Below are experts of layer 2 (counted from 0) of a mixture-of-experts language model. Rows are named router (the router's row for the expert), down (a neuron's output weights, with its number) and show model dimensions 0-255. Each number is 128 + 32 x the weight over its row's rms, rounded and kept within 0 to 255. Numbers have three digits each.
After each expert's rows: a language model's description of what the expert responds to. This comes from a sample of Wikipedia text that the model never trained on.

# expert 16
router:185169108120120100091183158115150065152106136129067122119047088196129172141084182077171076156154134161096120109043103093095174105155136135107133157092089115145125118113140146106127120151211156090138097121177101136143150109128148112162156157156164107110098107127120187154164189147105159174160128136186216086105154158129139124148131149094160134154147147117124134142131113169100151149140156114107141055116086085175167116142142071080143110115147117145090162161099175142143158179146122098149118149105127074109142116113110101073107151126133068138107176161084141124081070126139118108133163165071213146157100131180065139095116086114117095145062158122119136150173137042112095174095104139150109153075150137105146129158149205129121168129117119177138108148126123130181129108101134
down1:145084104145152126183183111111157084107117071095177130129143102126130102094142166132162094211066103128124124121078097136086104138133071089205082109181134191104126170092138118114063127122187116095130123129101143100144105134111144166118112150132138119107150154170181066106154131118148186133132150107136097137163094067165183177147075166151134124082096080123154150167137145087129147059086126115093148185160157103146201119133131107111147127121187090110097106168090105094135114104155085144201148125128132112131095170116055138133144102111105116132153129108126118127131141122118101113122125191146134119145146167109123190118143134106160126077178104157031118108142178143097068114117155160174106098112147137132077108174126059117123144156111081171178096092185091076159105129112052
What it handles: Sentence-initial pronouns he, she, it, this, usually before was or had, plus syllables of romanized Asian names like Choi and Gyi.

# expert 50
router:135133129144126171150140104183116140176160142126099148119191145094164114065159157104118146168072093017143112125175092117111040116133090156073126082139157114093133150142127134120110145164186086148178092089096187125163130131161120079145021068153142130102083153092120100130119104151118185159096114162160112143121125191088074111105142104133136090143053183163157081116128131120191040111096152094177129144140131108181088134143115167080156176162177168071135123123158081089185114109150136093110147140114108114106164099089120120167115074148114109160153104138115145140154110132145115158136154168156111144113136106103113130122108151102134165086124111140117105090132117130104146165140127213162107192136084122124139116142113080185096123148159096079130141151153147194169099120086129
down1:147156182124129099064084190157104101116123110188137137150128134131076092131149156091115101134160187102172143106109122129098157141197105198104088106133147149128091158141107114063069122134155134119100177122093101096127164123092116152111192115123052145113127114194122096082141104127160196052085113143113132126158150093127112097084141060148134111121181088126113112169055105160102128096086145127130135121111125086125162129098082075149149132168114129145107153110151125147133136078130070120116122071125135110094100138112154142172199113173079152097093159123147097132143109051193092068189148132164105154116103196061108095124183145124164153137152126124112089107111108124074158131151065145115086084066143108161112128137146183150139131180100073168108171128181152148106127146084125
What it handles: Words in athlete biography headings and infoboxes, such as Club career, season, age, Born, List, Preceded by.

# expert 11
router:108073144133095088150100111099156133127151098146083163168124107172117146157144142174180156134116127150149203102093152138106158141057155151142133156176139129127100087127126134106120139137102071123137143170155117105109054145085120137168170128132059099126140106147137026138138169105089087139178136135178157116108161158142208044154136151124104158108179103156116112125118150094155108129101171170120164157080103110064160122077104132154132147178155111141093157178146043185136140125091086157077106126054145077120136065127090162067157162157055143136117139157090124110132109158133142160131150112108135138174144159153137155104101167132110084160123130088146080115102165105112152106144196138076106145135160088145135100146198102114147178116167166154161092104084112172127149074069139
down0:106161107157166099094098156144146108087090160187163101114138073082088061047107173170148068081125194127106132140079117155184112092124107133132140145115105228109137164085096154138124069077141131111094195124153130120107134143121081114092166140121141173141183076126113149110091121137072155167136139104102153113177045116153102118111187102107179125107106193108125139140124120169115162123148191104127161053072118109182125118140113114122132113139086139165082207094079157146145124126102115168098150168125120153108068150106163105139113137152155113123197132091119148106109147135134115172140139120142066160143133116158121134126134117129100159099089121079174130125094147165135069184131124077086130110175135142104077091095127146159099136129148069092150185141103172113062081159114147
What it handles: Digits and separators in dates, tables and election results, plus word pieces like -ol, -mit, Institute, Hospital (pool, pistol, schools).

# expert 3
router:128115122110144159120148082164134126151161163118086130092190105156113142142170110122102169174191082051131088169079087100082039136222147158086129058157060121124124160186108118114184134145109057118157115114154131151163136136146133138113083113204126110119143144172126106166118107152131184178100129141071130136174171138110100143095141132126109144097121188123102176105134095103118127094107105129153095133143127115146079135159123130143128203153121115115160103150137129155143099089126168129109139160089160149128151147147135186131162101144108129083134133143151082163199138107203157131160123147105160151098124133114058132085111082093094155153109156172140160091100141198099104106089063142179127157124107137208124109069113150145119117092118075102094206118193111086145093120097149
down1:105081153075115140226109120180172100015147117173142111102118136132158109072105154113108082136132124129123212104118111167106118136184094142073138128157173130111126113152112119123035121144169112145145117083163190160145170134117123118120141131094073102112155111144115145114101142087106117126146079130115129216072159086084142130149123107161194132122097064134125180156151131106150129151136089114110183134181098134106076055116131087160204125084153122109138111139156160127117117167117099122146138093134128101099141154140155121126123136118139136102113117113123111131193092131103149110152085127058111133145157157136198118176153124151106152159146129133131068126070124142126124101064106129113131065145115142150106126219157202126053118130031068130104137167135097104152133116128149
What it handles: Common nouns heading a noun phrase after the, his or a, often followed by of, such as album, film, library, president.

# expert 2
router:105167131171138157139125052122175153142131126063096108124148178134110106139092155159131173143119132119098130104194138130107124139116113133150138102153087111123093114109133113139173115137058177128163158192110100171133124177107149099155123173117126155136128116103134161146097091092103076141103089181149157100113163163128081122108150145089198140096156160104171096123132109181144083188086115154053145071160113077056136177093126128116155090120149082138147134122193116100170169152172096118085104143187127112080113151106129099132119186108178164093106069113085139104143120076106155071134101095165133127091176128103131012166169064118085081118084170130120118153104150124148133130112146121128151131083138136104095102134118180055085075129178151075110145105094133191128181162129106
down1:128128148204113132108137127144077133140118167155114131152158121125099147126195110114119129124133113093154099117133092098126158141052102097132168142124153212081107156161101112128167158136110126156132166084177144143147173149079112075136152106090122056117084141065125132099128133116114122117155189179113135171140108120152107097099140171014194118082175160136107210079120116131135098070108153136195173150164115163152120161114138128109177163158145081116104118112185102149151146161119111178085140153160132164158103130142122155170108153180132168077108126180102126160178112163146092154120172115071152164104146053092061123157117135196130144170121127140125094093155174171138091177148157144167108090177128092107182101155150109095124140089103182099115165136108116176122161110154070
What it handles: Inner pieces of proper names and foreign words, especially after short capitals like Ma or Ka, as in Mawr, Kawish, Köppen; also digits in dates and times.

# expert 18
router:141109115130093164084112136085127146128190105135161118117169199140113123111100085135125049160181160170133118054149166103148143112155134114137092124119156141127091142131150133063145112124124153119142110170149043124194188104118106147140152066104156118100143142103123145154157160124145123075166149061122150101102102102142189093139107073145138089098153146113113118145125129116108171148112122145157103074145101192128113218120184177126175095157041143144108156155154155134096141118115163123125107144083105106131117164170119144084129104151130158156166112193162186110094185115117173121120074181165198123142162103061159093114144179182066116106150067132123140126098107157135181094166109115132114084082091160101185133142129169071103147116198122135110113130137069074150154131147100
down1:101132157149164067066067092121127142074116078129120108107153132111144156049121157135120171134148145100085175120114177103122139122147178135138093168104168109127082115053121171140125131135067127132132158116153159102132136138106173114102144110158126144133138148162118102136168135132165136144105095188128179125140147069149134097168109108087062141129112119108110093115114182084132147137130214145167152136122187109125117104124115131092123121120103130125101163100162130083111161105184150109131173143133132125160136081066124172173198145093070145143055107146119075122128114153000113092089154161142078077175101115092133069158129104110121115122097090133172138107098150173154145110141144077147160117162071129146076138128132103110095076153055124166170126180176096090104059131082148
What it handles: Final syllable pieces of Spanish, Italian, Portuguese or other foreign names and places, like o, a, an, el: Lugano, Hapoel, Indonesian.